{
  "n_layer": 12,
  "experts_per_token": 2,
  "activation": "swiglu",
  "moe_layers": [0, 1, 2, 3, 4, 5, 6, 7, 8, 9, 10, 11],
  "lr_router": 0.00185,
  "norm_eps": 1e-06,
  "lr": 0.00476,
  "beta1": 0.95
}
Below are experts of layer 3 (counted from 0) of a mixture-of-experts language model. Rows are named router (the router's row for the expert), down (a neuron's output weights, with its number) and show model dimensions 0-95. Each number is 128 + 32 x the weight over its row's rms, rounded and kept within 0 to 255. Numbers have three digits each.
After each expert's rows: a language model's description of what the expert responds to. This comes from a sample of Wikipedia text that the model never trained on.

# expert 19
router:098054078085155097115154122135095178130088132159079093096128113142087125165110099153142171157133116195069122129110127137085126102136074081172112179157139155155098125099143187166087138101167170084119167060140143120094106194105125110127105095078168132113150080162080112125132132155124112153
down4:089094152084115170116140114102136154088152213148138159101170131154116094145136130184143137063126089119142149107144153160107186195087117103097128134128165137167131101146164126102107161111169101137145113174219149185119141095114131127127165127105134143186190080103092075159151124159095158176
down5:119151159086090118080116136131137075170173086115129110165176119141103122112142156164109176046126138111137148151055116131104142096136196137174147055111136155083151159159153090153108128085161111145188170183188088180134146136109168100139085119136105132141089116113121116106100171108073121160
down6:134129164118168153115143148149151164130107139202066144113080084071058110102111176078110132117157138079089109136179119192137124160133138135136082078106150122140084144112156063077142113138124113117079165183147081125163115178131115096125110143123075148097126123115116168063159117156151073169
down7:149145127117138119126101109148108144101139099073127106195148127135131122069104093087152136097152134158105070184112122179118097110062148109154165089130140156063161023141158127179120110171135162101092170107126136125155109154150130183127075137141176110164127140186116100170144117059150142172
down8:156187062062148164112170170075163131131146164124122116122078186148180105104177112141159116129113150103086119098127146116114152166139098141130138120164161155124153127126165097129146091129085183088143101159093167139069172145154135150172178076169178144137104144212139143130192122098148114142
down9:151182148177143169140089144088122098120173077106146123089103130117093156135093127131131145139145140108135151141122115118127116132045119097116104091172121116109109172120127121119160069067157135112159131178091087128255121091122075104146091088146068127143109119113126133113132213149082126150
down10:141129043142107116087143150134052114098188095129137154084096125161141104157199125146097121103124130106105119151139155124092106113071145150075060144161113112138146047155142152121107142121083095085147141135115119134167139136153163115108091137111170126146064127188098061079125112071180118114
It responds to: Prepositions and conjunctions. Prepositions and conjunctions after nouns or verbs, such as of, in, and, to, for, on, by, as in outbreak of, attack on.

# expert 0
router:139068102114157102089176185170135118160112064117113149091154149090078093149035140118092204137112131167110154098180150071089139111173084080143140156173147150129099123097168163132150156125149137107129093103205163116114094179068125105119122137127144126135154173110102135143112134113166137131
down6:128073138159177141130142067125127136079193149123074175118073162181079090101173093212161112161127123121123108170112139122151117151084108158139098092157180115086102154089090146123116109169113129152108168090180131134157119137146107084151114105107145053181094118185140115084120130100138122107
down7:115130142121091182158059082126145145106133093091135140131172148174125158140170142157177091151159060129133104164144137075139170120097117168091112128140181094096151153172151186136161111120085087162113097150077143108119180086141103132181102097087142133121048110127157125156150179185113145080
down8:092020115100103122136094143118162106083102119170146132157145159089140128055079120164110135167162121136133056098052103173161134118138127173153157201166131130114130114137123150104122135143108120173117124059164105165136096125072058093096141085131110131153119097106124118122087170142104107150
down9:143156088132127143131083164088085096109094106126074141107090086123142141150147101185147133105166125124098073089094088122144088102099106072150175046145091134142151089144052119150153105122154181147132099119075120158110146109092173058089141116104135127132134128131106082172132076165110177069
down10:151156141179123155143163115158100144158162151179103148117144161117186106172095182118140107106157096128129139083146129081134168133122107131108161155099152152088115103134051063108118180088111117166108171115151122056103061146173152116110188102115158087075084155132165158182137166099161138092
down11:092147119082109102134120184139088156120109152118140159132189149169142125147097112127157125095156213095230146139155134150140130115133129146185068118163072089160140067144126171120152147131093155132124058138149178083079171108137119176101151093162124138102158116088083124099151108174127159144
down12:108154128103214110144141151104081123123115121165104157160162080122167141135096141130131110109112129058141090134140093159188159154105117174148080127082121159202111142145138112216107086126141143104102125111168173122151168134157112128177182101106058152102151168113111121122116079195137091172
It responds to: Initial capitals, abbreviations. Single capital letters starting a name or title, or inside acronyms and abbreviations, such as LSE, NL, TL, CubeSat.

# expert 22
router:081108127127195085097187190125105139171127084061135088122180172105068103125068118106151204144108156173130080128145115090105134121150112099116136146187136156132136125118158133154128146105124163066115144139190100142129154105111152078097122087107138111104130197147137126127133117197167149172
down1:108079122153141122139123062143120128145110104174131098117134207129155109111128122097158122160108040159090026137120149144129171066136140172073128137127143092124130091134130147133135202150147112158168152152073177152122166105130121134187136073144122127163091188144115182147123106121139077107
down2:162163143072152121085148154141080103150132153129137129057119168137111123098092115116103162115088088115129056130109082162145140176200133117150122177116111084166115116126121159134155098126097180140121112175150175176096199196084094184130150165114068121112138130183114096126161175158131140135
down3:135111151174097151146148113146126073117157111139113057150097126129178153126127140111139084126081134115097136131148122131100082179130166142171076230160117188129085153179095110099193126108101166169122128108169137115106125095161151065135101106095109159094065145100140117164122143088149057100
down4:161206129111164127130139177140141141130144104134120146175082075146115109149144127195127110112131172128108176122078077120121194150118127126184135049133165139110128057129185141152093143109055133128108096114170139104107101162116030137160135122122112148105120141169177149103133111157150148071
down5:153194094115192078100125192128108078108110152123074149149059082121090117140158083203150182119150088103167143132120130097162088135113118144133108109092168143183121123164041095128165127103127147137136135115150149126150159132090173123091108136156117142100134151104080088088138058087134134113
down6:122169123076093143112163133135132057122068096112122083112117107114084185163198130150139124151058090122109155189131102136126128156162052146098144052182129107145175107178141142139145128168134116152122111131113134125072123133101104165080135134094094096156120174151104073185156139088130100147
down7:126169120159132130116125099139089144122161092111119178211105154119081147080147150146139158115190122108154106188122119126115110147152163141157090063040128185100087082159135051178134112121145119117104068149136071141155132149158143120130084123099159124083110127139181140122143139205166131130
It responds to: Final vowels, closing parentheses. Final vowels a, o, i ending names, especially place names (Punta, Andhra, Odawara, Vasco da), plus closing parentheses.

# expert 15
router:108081107106182061146142160123078113156071106099085116106134138085101107163119112112138167175122172174115094106153159072093113125092118085118154137148137126066113173076144135120135062089089173048098147094182145142148098128102126094167079074065126114137143135170103125115117161142146123130
down9:111098081143110117108091115150128145160169164101139081171124111194148098058167100127099153184145117161120079124059143149103116048117030108141131135147096165162112191141157106109118087145109115154104142105153143144188100113098100132101133120154110073128159152176145091133148120107079162163
down10:130101144144134129158110155130111104148109062174134158169142100129143071082157130186088123185122137137118088103144110119119150137073132167069093142083104102131164151154113095115144111110100066085128185181081116126178122114120137151061175154141179090131150182131142182168161142094186184145
down11:138137110123148082135061163120177165136114144125118128159155112111141165081094175118136123076127153104125119137123083154151147138131149124138203131138130151096168161175148107207167147077150094109097069166146196112096126112131139078153113152156093163124097132065116192156138186051127112078
down12:177172153112166094171131141124120124159127107081161092092199135180128149147152122062139144162161113156192117122124143112123161111173144192097135143106117089108140161065140136166115139160079119152129105155074122090143083103115098159121116109200111094135110194163087170064165092130128098169
down13:196160093071154063115088147139158154111103155199148112090095136164083124110167126109143198158164138104128159136159169145158170147164099099188152128086125142119085105123104129145084136111128097136068137145129104108152150078105097157108141155121157144160081147132133170138099100153187221118
down14:137109167147079166195138074129123129097116118174119138168112116119116129139133143137116150102099143131119169158125039127110127176204153130165116181148090072142139188129083083117139104107138108069142125135107112138032120166135042061115113107166099119165133103091145119145099155109126101109
down15:165144138118115160152099124134200118161123130124135177066108124099116198107154151136150171168121079149147182140174118121129154159135132144215149147154106072135085087192131111124168114059148081184082068130142136126144130146146115099112118082154087123145133143112085140115144162133209085134
It responds to: Articles and determiners. Determiners and possessives that open a noun phrase after a preposition or verb, such as the, a, an, his, its, their.

# expert 1
router:081107110120146093063126149189108119127081131122132126140163108150061075137071143108154139107094095128139117142095087074124143086089104038135172133138187189117077117110154143127130154120152162093104135114140134135136110113136137039172119096069160091128166175118072130143125166173152148139
down3:107114105092103157108128120075197120157108081068114088201143157072151130106129085134097111216136141122124182087166157116068146122117178160117106137155140051157137083169139112130134069113115148124115128190156110170140127111114192147141131112054164091119100133157134122150098110134145135131
down4:110110086115133150076121157158147119090139161142116119093142117179076115154141133175121122098102170203218139114158114167101123133156119142103131131183124133190141089115118151198202122175150105176143030114152113123161141115159128165157143179148143089130129147076112146143156105165088103143
down5:187155135129126150119120134140088065153157142139116132129141052188178125185167151141103119052097155125185062196156112184171122089126131101123156216136112132088062097129072099124170170103127111147149156125123147148148118140154157135109135103098137143142143112171111125128177074124120115128
down6:131131113119103115086137108102096127158177120082097130131126190140134150188172099143125162222132107178122150093108186138120111106172150171135136075136105163143107105106084117133114130103109188172155091154091109160138189164134157141080101150098128119102211127176138084127171116123184088080
down7:142135145114184062066129134107096135162123121088135154102120147130126124099142110125134154124038122169048112174121162123144128172166121170160153178172100124102155123138124098133116091080127111132132123133153121122193115154054126156104110137130095110194143176101137037142054103131107128171
down8:115177155044132126088153140176094083148129090076122171138082107112104113157099150092160098164157161141069174114060156052131050088075127080165085121117177147148136118120133098158071147104161143132140105133123132133146160121104121162128145116119114158122155145203126176131126150172123115123
down9:177162082108156098136101152124151111114114140170171166171132064128103075103196154084146095142139131091160135143096145202124111123098142082112115190119125095116081089108166114100120113110135084125129067124118087148135143105141166103119108162089164141070179115121166081034151157122137139172
It responds to: Name and month pieces. Middle and final pieces of personal and place names plus month names, such as Cl-ark, Dou-gl-as, Ret-ford, July, November.

# expert 8
router:084070069102117092120192136173096104159134094133073159099182145131073149131072117099123195158130116130084118129107126096101126105174171081152150161159153133117139089078161151154110153078141157114123183094177103116158143179114141086128145085128111162109138126178061133147089123170153154158
down4:175145126097064133099137082121080129089120156105145120175110121138101216121179132104127131172076101079105082147133142074105164136088156108124155153085113125195137084155123143150146108121093126089114101136092123105139186174120163112157087085132072146132121075074161150176102126177105093168
down5:117179139155153134156090135098182133194098136081138145160092157100068208103137142176087161126133124122106140138056123164143127127134143050125147134173121134081094143121122111153143078118159103112082120124167180153120087138104148120114102139066101081132089137128106121130127075037102084097
down6:099084125114126145139197082115214097089137119108145094115157115188117207114115109201171104118142149163181084054093108118111106123172144128094106066098144127159203138106144168083141102107165170098167152151084171119154141124141117137141130113116161147106098126163124145161146122151101158138
down7:196124153145134164142054089152095124123149154160095148096144148096130060158156149168109145169141110154166148104137120072180179106076125062124102115153122139121087177150076093134163152130123132127102113083127110194163109091158168115129113110135157140146100063044108122163129123082096166109
down8:112151069150131131074183136149125132101153149070189163111184105142107103105109172172070132165134113155195092149104158078131167114161153202126149146128144163109139075169113091118122108132118123135207115132078173136123094110143084156108108110061135070134125120151127112108071128178131102143
down9:054130137075177131162152045153084140047129127132126183149153169089155159116144066166125125195133159155138156135140195169113122155150184145103150117103087121154132114139131085137158119137133172122121108126126135140135139120144136166159128092137125151188047151102112175117082099124093167085
down10:137078179099134179101132115174130106129098163122078133127087104174141132177108108133189176148135118128098115147163121172151124109104092103084058171144132151172078045068065098108146094160130122202137113131142121159087173153143145146144156126168115087101164075099093113158147140128145131092
It responds to: Commas and conjunctions. Commas, often fused to a word's last letters (s, a, ia), plus and or semicolons in lists, dates and numbers.

# expert 3
router:129034140159159139168148136146065109155150079139087088072151129099101110144063147100135185175120102202127103111141141043100143084132086079152125167176152151136085115083127147095146136142155126133141173103150170126174142110105139111109153104116166128136137098117074126123156153147174138180
down9:051088110042093151094130098132148157160114166153172151155120116104122160159155184115158098136123088108095075114141105112088189106098122154131096146095098145123091135164153107177090111084120113130116130105173160146142121172131105066134149069077131109051167128173119092139078077130156117131
down10:092092242126149162114103052104151180107176161140079140120114110120135113128127155130115124149141143122112108128154127133156159118162153088136156173113176091116140136165153115081143141087160072124160090134202138071118121177090144100129092132144126147088153106100170113108159178116151195062
down11:144173097117106127115124116101106179135175162116086204159129098145165164100135144121146087072157151064113208148152112153120134121103157152086144157177151090057151083146223126112143139118095087118106176120103086117045135154087100081125130129095140117146147158128106122131161120143105124161
down12:084132067039111146172107126109114063125131082162141155155167161119122175112140170175130134128127188133086123143173092168147076089076171109113114096130121137103127109101106131160158132142135134143078103077147124117097086130100097116073175169060141104124161121125160087101055129130107134181
down13:170179134105168101161119165136143122092126115088084131148106110094097121090138105087093163150147062114108131115110189161104139138113118146140129144069133079193124147051147140153139106144085167138092089094079147116171124135184126157099068126222119157098088064109171117153148087131130132130
down14:111160135024091110101126115192141150142133167112116099146151076150112096120147147134103110161099100079158163134159172126121129144165125153069130188158153104071138046149109146107146113142152099135096136125149135181069180149095133129152148124081181166133090151122146177196090104163147137152
down15:110122116154131091165165096133158077118159110167083082173127118120137121165115127165149208107115188081141140134094139148155143185120068165179108078175133178146136124120099150142146104082129116164114142091209122186166142155123117116107114108162121113191102175123160115180112067147098174123
It responds to: Word-initial consonant letters. Single lowercase or capital consonant letters starting a longer word, often after the or a, such as p-ositive, m-obile, golds-m-ith, F-ired.

# expert 13
router:043082102085127098174120119177140181135118074106085134068119115080114103122070103045130150123127156141116108088114075114137111075130135103149132145174173142147115080086143091156088081150147126074140121093152173179164096167130101086152132115107129146114102183124113074149122120111129152163
down4:101116156084144187062108173120159132177142163065146183112099170106114169135134118124113096150091105119168099114212127168160150176111131121094116123132138050086150120138125117121090097114129107132065119079108127102095096201160078134149094138086158138145136105139150123068145094129064137154
down5:118150154101107122148117147169088030154130026175119137110125168134148145114122167057153159103163126074139149183144153142118133066118145090163128140080146133125079186176156126179133131115113129161155131108171151135101195112204140149122127161134131146116150137120111110146146058128137143163
down6:170137072158172123157121151136184132132132151089117141114139162095184151124112150140127145132149132175054152120140140168182156127059154176103117117160069148160121095143197104119144131117094148123122081124132152090057153174100167093100103172206146186142120172105097134122071136135148164160
down7:104119150179076180145102165104171110112063152113060136107128104141089102074076126147099111173150101125125149141169086107176172122136134072146133141139105062121110188129130075118161138104130104167124124153145118119142126095100175079099091120155080137169116110140120076175179195144073099145
down8:129130154136102187087110066150169107156154142159150124152146172178129151101062089146138157173052133132150101122127103119140119135135137103069189124129138129172135140117087140143165130117124139138116199161101106163082171124113173153090110093059143195094156068103129140101142173199164114128
down9:132104119147146113137062133143119179124165085105132153150102102194112140140156145125142117154168181093084096121172130141119151082085073145145154140169127110187146113123184151153063095106141174142126186088121113119084183082098151135157182172110119141073110115140130076082166096107066106082
down10:099130127070149142071104132121118189147090152080118142084106090132157124180168155102154105125123137118149120091081148121106144157133147166106143113132161092140164158116133037127158130210076124074134082148106088120107122188074064150145096110071140099124156169130085149120154142076132086162
It responds to: Table and list punctuation. Pipe cell separators in tables, list hyphens at line starts, colons and section heading marks in infoboxes and lists, such as Order:, Born:.

# expert 2
router:100067105119175141113132177163138135125108114160151138103116089092105106151100128142136207169138123171129163124125129051076109070125150059094129171149154141092092099154148174117149097032123093073110187148126127117130115149101138092148138156075095133085163132139089107178153131172136161126
down6:121126124132085109119140137100149117060157114116095127144162098157163149022094139127098182089103113134126065092140113152076149086115139042096118148123084134102162116081197182134135134085133103095165106121066121096161133104110148061091115161097169152170104124153121139156129124122095103104
down7:130177118108167124076131106129172131159142094109111176107134171153116185110155112097159156130132125110087145165130105111117195088170089109119109101081158099111151123150120129098073152173125154128109096162136146097100156096148216106152040126149137159105149154109113182088193110049104127173
down8:090124137144135105141105119109159135127183139153148159142165195136079100082123079149129147120183151162168137073134087139072183163162178168103074133121165113160134137118095157129151090135103133130119145125090161145189120149144138104113217172093155095084152083154152080148118205109129103082
down9:121090145121075131167100109110132135126200118088058156181148105112126103186105162177117129158144068153131164096116162112140137124123146166153095198117162175142097133077068165106141074191148112149147127131148161139193114159104119103122149101096121186173166065115145101113133104173134120161
down10:142180089183156145144168135116152106161131138097141214158156053187098176172156084155093075108109143147160177121096139103112144133162089154136088140143067120182126146145092095152129105103107162183112092147095156120142128062126123117144125173100147088078122120088081141152118131129153163083
down11:065138118170132083147071146122147144148124082097117113119155173143120081114115131088132131128061137137100117161132127142148113108146098222107111100173115168139088119128179115063160112097128177162126169112163114156093100104124220111118144139111158155129166144145159217158072093127132132183
down12:122167123119132118103155141144185149198174143127186123162102120108075080089134089097082072130122150179141106157126156156102123109135147160145070131135151164107130129072113102141093055084118130135149121132131153122116087146129152151122116096096089085117204168122101132064047106170141100194
It responds to: Digits, years, odd fragments. Digits and year tokens like 2008 or 2016 in numbers and dates, plus mid-word pieces of foreign or rare names (Semigallia, hedgehog, Lithuanian).

# expert 21
router:070095084074186096094155173156139091097093096125103146124112122094109088143095136128134140159137137180090162116123075017116131123168126105145112139195187138137134136078106105169152129137143150098105144100168184146169109116088144110105118078073122150078164141118083136142151118162156137175
down4:125185086092125120075122141091142116114110177194111158186112096123172157135150149138155149138152149058152158117096062128143113101128170150116159147096135097104088100150148063115093157113137144135121164129112126101178038048102141082127150138091161102140158151138139072140139204098132138141
down5:112094206160103151078166084135115144191113080135119119115146189123134119100104136099099081136102119142165109175117125144138120129140123091125141114116135174108136086141141136049133124152130091188149133166156096129091138183209128183141092153129188129160070140126148096127098184215123132152
down6:124104146074138144127112139104121118177134131177040132166158114133124115073082169147122158097131117148174092130163148186172111126102123108140175186114127123126106209063107133136110138102229103117132186147142159127146094166184085117114140191141100141132101112063132139146178123130134127119
down7:091178174112125086131144192160149099099139143142133161157106170137127142129181151181147086106153128115121156126124106122138144153172117074149127126136168062108114147149058145148126163122129133125196076124134100079106128098127159149104185111152151049139187109103143148158147088100198050090
down8:150108144089074099084153136108106135073116154103142154117182190097115120160107131093074131121088140124110109142120101077131106114111139131115083122078127217128140178120114094139131115169150142100071123150140114148035131165164141226072130138162132105096192114124127172148071135109122122113
down9:135225079086135136112162229127144088139113100118132074136158091123129134169172070128089125123143163152136084148152109141145161140077149141091131102153145124148105162092117083122113132146135118124091102123163129100117132157128073174071144191178112085125199152126166177119095111140110080151
down10:118102068156165140104114135134071063173089083109135112085152184126133130150110188095127164104120066152173116099153161075155127135166128181111104141136147063115122120139125129042089142163144118114090123126147201123084124185115122170065091141130149153134128098124058087126133116092125126151
It responds to: Noun suffixes. Plural and derivational noun endings, such as -ations, -ics, -ments, -ers, -ship, plus words like League, Championship, members, species.

# expert 12
router:095047140121185049117122155172163075153100104107116083091154132153086127124103140134196179101151148185122085086149134087128123075156132072184154162150157127120089124090158114153149136112149131138097157078160133142135114127133120050091111090117165115107124119119132123182143175152143160076
down1:138095062162124137108131168112140011107128117187153092137141180136123117119087067169122148112131146118131086132096066156175149163166169088129107152119070105107144123145091165110141127072175154138159079147132120115207116148101166097119129110131150128075151182096099135088137124130163135107
down2:099059200139075116104126116114128110150161134096108130094184102072186166184129102132096122127177101140105106111126157114062085120094152062154126105106153155120145138082131083147121125127136149172187137082037090102107103138117113167169099084121149164127131181169107155155158117125099112143
down3:137161117085170152133074091127103166164110090174135118100137152132064128161122123100116099168134105144114103141080072119110105144146135079124140080151117167073154130133137127104154097127091106182187112122101126136163128129104157148178128123122135064198088169206167080126136168216163124165
down4:083087086129180153150130152151114132144126178134181144167131064090148139062091163096135122097109152152137124116144141033085160100129109106128138085134128097156125115115071092139169190162194116132138089132107084144090117128159153124152116143128113118114127137137089115148182029142100195145
down5:153113121140123104083160062075117072096166085175138130104125173148109152134112092123155124091081112159119153168139218130129180145114107119112140157135141090102160149093103137145124039144088082106182116149147165165142130097126181144128170144085162083150136160150125195145111156112127199150
down6:149153156097183111141149112125114099066129159103088115142133100154143090152133063192144069142086155148115119072123112153169129180153134149106103167065134068183150152093096126106203123102068155146172124102090123159068125143107153114142157096136127092154145157164145054162095146148129134103
down7:150090199188119120085171116111081137133153128107210134102101111125130095146126125155172141197121136154051188156161102097108103182147105158147148138128179148103133150130092094108136140123180084147130121130088105185154157135158161155152170115113141113133075078164128139116143192083185103113
It responds to: Auxiliaries and verb stems. Verbs was, is, are, were, has, been, plus verb or noun stems before endings like -ed, -s (destroyed, discovered, households).

# expert 10
router:093082134140111117102144127160119098178104088099092150096094163127023152104081084171146146184133147160154092118144097118129150080112133079128122137225177084098069110105203132136139090136118135144160150115175132175131104119116129079146121108071144150119112142118105086176146123162134154122
down3:139131115105156160212167143153143091120045162124092073104094139065153120144157113171115122123117103123123161112132190126130061144138150145082072150106108180136182086115077167140148118071112141097117107102177094109090121097095119110073153164137051122177100134137103128144165154145109140133
down4:098132113123149129058158138111148096121103108177157126106163157122114133122144109102144129099160133127114151065125159104048071148141184128179139132150180114095133155190050122144159124146138124146155139099127135167142078114091144145151062047137173176051116142110120142090110140108087167181
down5:165098147122089127080101136128146147165186132130162105153118146154117146122167057133084151165097074125122125097154131024169119132185174111110122061155195148120148153156142142112066102134121117149136111096067091140136136129102130102135102150069123145139172129148148119154101126110199049144
down6:119179105140156099137095106134131108133104069176099091084133101139065138158095118097112092079089046103071103151118093099144132103155130136102157178152088131119141093132136179151169141117066125134121125087069102116181107132094078125127100118150082075189135124085120119101115112212165128133
down7:149106063098082127085051119139068098150129130178112112129161103148159136184159126079116134177127116067130112150165120151132144107118120133141184121139056121108082193078146126106108127115144078162115114180061160165136160115135106090142123128141148092139149137188145139074173087109155190131
down8:142161128100188149118149153148086125131120140187079037078117096143124128117135108133108110050150088119146201115116175101101137081126140114161165084130168127115107121096131118089080106086067100145133186096181126140109103186103112172097114133118136138149111098115101218112162098151112147123
down9:110193161135123112184106132134063175091149122043096123110127170135124161192126099084088154118115138097104098156180126049145129160118236162124163116173130129113141095135168143167141093134109152125077105149144114146143123138100110135093107161100137162135144121079125172161097104150080157111
It responds to: Consonant-cluster word pieces. Mid-word pieces with b, p or d clusters such as art, rop, ost, ord, amp, emb, inside names and words (Bartolomé, tropical, Gordon).

# expert 16
router:066101134058138122173149198117126104129153123160142123085111147153115164129085099097142145133105082169143076093176095117125167139125107083154095149125145147088130154093133168122090112092179109087165210106180176152164141167136134065109096104084108131090130183107063138150129127175126099130
down1:121150121151215142091189135136174112111108109132122120167084141117120096181108125136178096148163164103086141093096106129181103123119145116117103146154121131069121142125148055125068152131110165105127113102141117069166172146078094167170078112175098075145150157083091105075167127177132182130
down2:116188127134179127134098162181126084133137084194146128172118129108118147101139190097094194034083131118111172111116095093110098082110106133133086074089140161095102095145183086152141127117151141142102120111121056104113155117128100138112098141135160162078155186151168180122131122102122151170
down3:138061117127076143206128116059142163116125101076135174112146166164168113145117132117082152166144091205176149081126137149125110074103150190078101116124114175179102133133150114090116116152164139134115156139119115136104122130095164138096092143133136094171160132163146158121115220185151091112
down4:113163146130145104139150178127139092101102160118134207163152081170125088137188119101146117116180145192132143110143135119110023118148118113087127190134082151125125137189076128094194080137153118102138146094159107135137106106086138093145147137165100173159137181101122094144105135169065160106
down5:172085140065140118139151163092138084114104124173135122150082125191159153127135168132150173054115153129114154103104148054175070101125102180110116087099080089165118085076069159152091123133062135099147111093173161080092130100134101114140100113105091164152150130120121117123147169164129114091
down6:134160112127105112102111141094115178174159198114094170118128135185095181103102175100113143123107121115132089187102110120133096126102081106102123135075105196162147147187185177142128110155177158126082094086088121138142119115112147167058103112132094088139079109121172088156110131194171111159
down7:071195109130134124092106155168112094136128140141143033134154128139131130121129136159133042033119093141124086179122131116084129129090090073119145138136113139123118117183123221101110119137133108126145105124116161128131116173137135132028129149127150121152098087083087138060132114149150140131
It responds to: Inner syllables before suffixes. Inner syllables like il, in, ol, oc, am coming before endings such as -ize, -ation, -ated (stabilize, resolution, relocated).

# expert 17
router:116046088108157087121107193158125154160121083102081113104138118088065164155118083131172140127093158205097123126145110099116108130121130109106117184177146179131121169087172126145153154079132114093148149101186079107128085136091132054159159110092112119118144156129083130104152160164155145178
down4:117097061139100116140087151117209165084193155150122113093156163121130160150188096160128086098082129129130127168078140102108098135116142156116169221159145123114141158145129162104157145096089113110110114132127107111122151160105116154192142133202101145160075157107117107125113072174150067090
down5:198106085136141107119126131087146135143169133147162113153128147105197160174168113129111110176050078138161140105077136130150057163140172114170122141155099110091145108123124116133069099143110151140142097132078122145122101131108185103127122107113168172122213167155123131123061117098137139038
down6:126104079124096089174127133103146094137142069100074102142177103121159123122173149099112161138078126184103110123122166147140174093083091124134112152148071099068082147088129168134102131083086153099130107095149115105107102178075103097231095156151140110127150112117181124137089080143111135074
down7:109142135124162158102161150051110159186168105092162136147112131138100102164056020173091116139141151156140138147148105102134109158147148135087154065088093084128120146158129074142085104117016147144142119111144128144119138105176121124097090130129120122132104163200097108116148098144147116135
down8:136108115098176099186154134136137128066132154122127108027085162093118146056097158140125114183132144145133075114110194095122081123112171123141197152148115163078103150143127179121088090173163141108142109080194133130086140126097128143090113119126116087094128123119094104164111166090123108182
down9:118160124114196115078087127129139150135123139091141182115087125125130127156205119127141110113104129095123187156183120158156115133073143147118140125109152111066137119168169138159100138196150138139054192147135138104198061156091037122140110084105102116120118149155155107083174158105109138132
down10:088089089190135102081099153152129060122147103073078114124145144198165062198158108118138141146134151126130140156142142106090165143097153164137108202136138131107093127149146146079111177118090096122109138132150078132144106157092136155194124147118180147103117061056136115176132115126129095163
It responds to: Sentence-ending punctuation. Full stops, closing quotes and parentheses ending sentences, often fused with a word end, such as Canad-a., 201-2., pug-., ").

# expert 23
router:097033124132111115115140114175150100131100095157147071076095144093072123113054077095113103144096137161148068099170134113075116102145120098103132158143177164112121136085140140143106143052093157057151158104128128132160073158120159071117126113144144146085110128074120165162106131161132110157
down1:124093109088144062070136200109187104144168126147123108196098129116140079167178132136103124137154062141179092083108074120083094118097086143151134096127133121164172108109076118124140140173192118121199075169108100111166123115160176117157114105150108114190138156145134157143125103126122119104
down2:116093121112094119130116123115107068090111084189176095136073184112187131126114120100151147195121146136171194102112147105099120073135137119139138123166166160111157143114102151132122140075175124111104133204159043105156154155125159040082096122122146141058132121115135146120096152108120090129
down3:093175111127135138093094165108106068156121077109142127155132126138158116181138139114127159046121100116193062108106111150104202111142075122111123196118162148148117177179164141113071145122120143152140123116125153160103129092097149066158152126158157168142119198150070114114121092104158066154
down4:184116136195182092149153128115139203157085192092109155086105147130157093118102112126096077166153112172138136084125151143130098157174105159122124147052109152135124164115121130138168163131184145134148091077109136167100099114084151147121165108133094155156178101091175083108194150110136119074
down5:108124163159137112119187111142116107130099123146120156087127131152202109161120149138086134185151119196109127189122157155146115100103155144170128141107156166117191065114082094104140137121173143118068059135131126077086141112189118149117095141151136056199132141142155095127135214129156137106
down6:147094115109126094080099055097119119088151075126121106133201110113164164125131130106108151179159128157078117191113140102142107148098138119142107110114130108165146131105154077188075156182107107085119081118210101129095113106156116125169172160208126138142090123168119080115166093182121134154
down7:101132097116152153112138169112072150123134190126179163119153065159145081063087083126083097073142086156105153125129116145147156137088100121127138099164149102127137117082115107117115127095128136145163118138221083070111107095164074108122120145120090137080113121171116080072044112136119127173
It responds to: Latin prefixes, table pipes. Word-initial syllables like re, pro, con, trans, ex, as in pre-pro-duction, T-rans-ponders, plus table pipes and degree symbols in numeric tables.

# expert 5
router:104075096054179082090121150177133071160111071134100126115168147132102069151081071138159167102108107170103099101174145106086149132148112092136095124168124124115097118107165097162147158064163133070112136111192158121155110116135154081125131120083101138153126106075137104194128115143172154145
down0:143100116119133171101136112130144169185134155146112099122097092155110134140054110145083062212092084104200180129127151165133085098097167124121090159135095171161096096135144115108117108119093104140139154120123153158184133179060212083144174125166158117124106138110122129124114156148152169092
down1:108160133149119127115147116046165087177176160107176179123119152119149131109066089151156123142194102086109124181098120131155119097163147100107111153116128158104135133095150172116089153097095113106201130145070185111107141131114225121141134135106178178162107104138091133159139182169153102146
down2:100130124086138146140131188172162083119100179149144130111130098137156161153120089126117144103173160158118080153060208060102171144184136164112109076097106180128097104166092122130189096132112092113126134133129128127104110091117102154136177096138132099149179123115080125108100068200146143184
down3:100130107091110103121064168123125159140145116142156153197112119107181081090087106122107134075144075131099080146156144116065147156120122111114123117137149183118192139079184119114147142093125130116147122163144093101136077091091134092163091212098114100181148128060110167135092087137158179099
down4:119058115103136159153141142144084154160130155098068096144099069146086094088118144119126083122109102105099148155092120107120154186081174156132064138112182116136129108127125173104082137112136100167171181142113131140083087210153090120099094164142091102128079118153164098143092045139125152098
down5:109196100121123121106099164142167143120135091124130154107130146097128101168077119162133084132134080115101102091140119144109137169150129139133155123109110189041151137159157126122168124103123142114129093182164084069165111151136158123126107065100091125178086183138061097074115126137147154236
down6:098119165167123062124157142153086146148139109154080153103116163153168163160166119183144144168144138121143213146179172136117078159156094076158133099141058087057129207136123123110119124100137134187116132126160125155121104137123097127124121109100129122182076151183164094120188132091147158112
It responds to: Pronouns and common nouns. Relative and personal pronouns like that, which, it, who, they, plus everyday nouns after a determiner, such as home, life, world.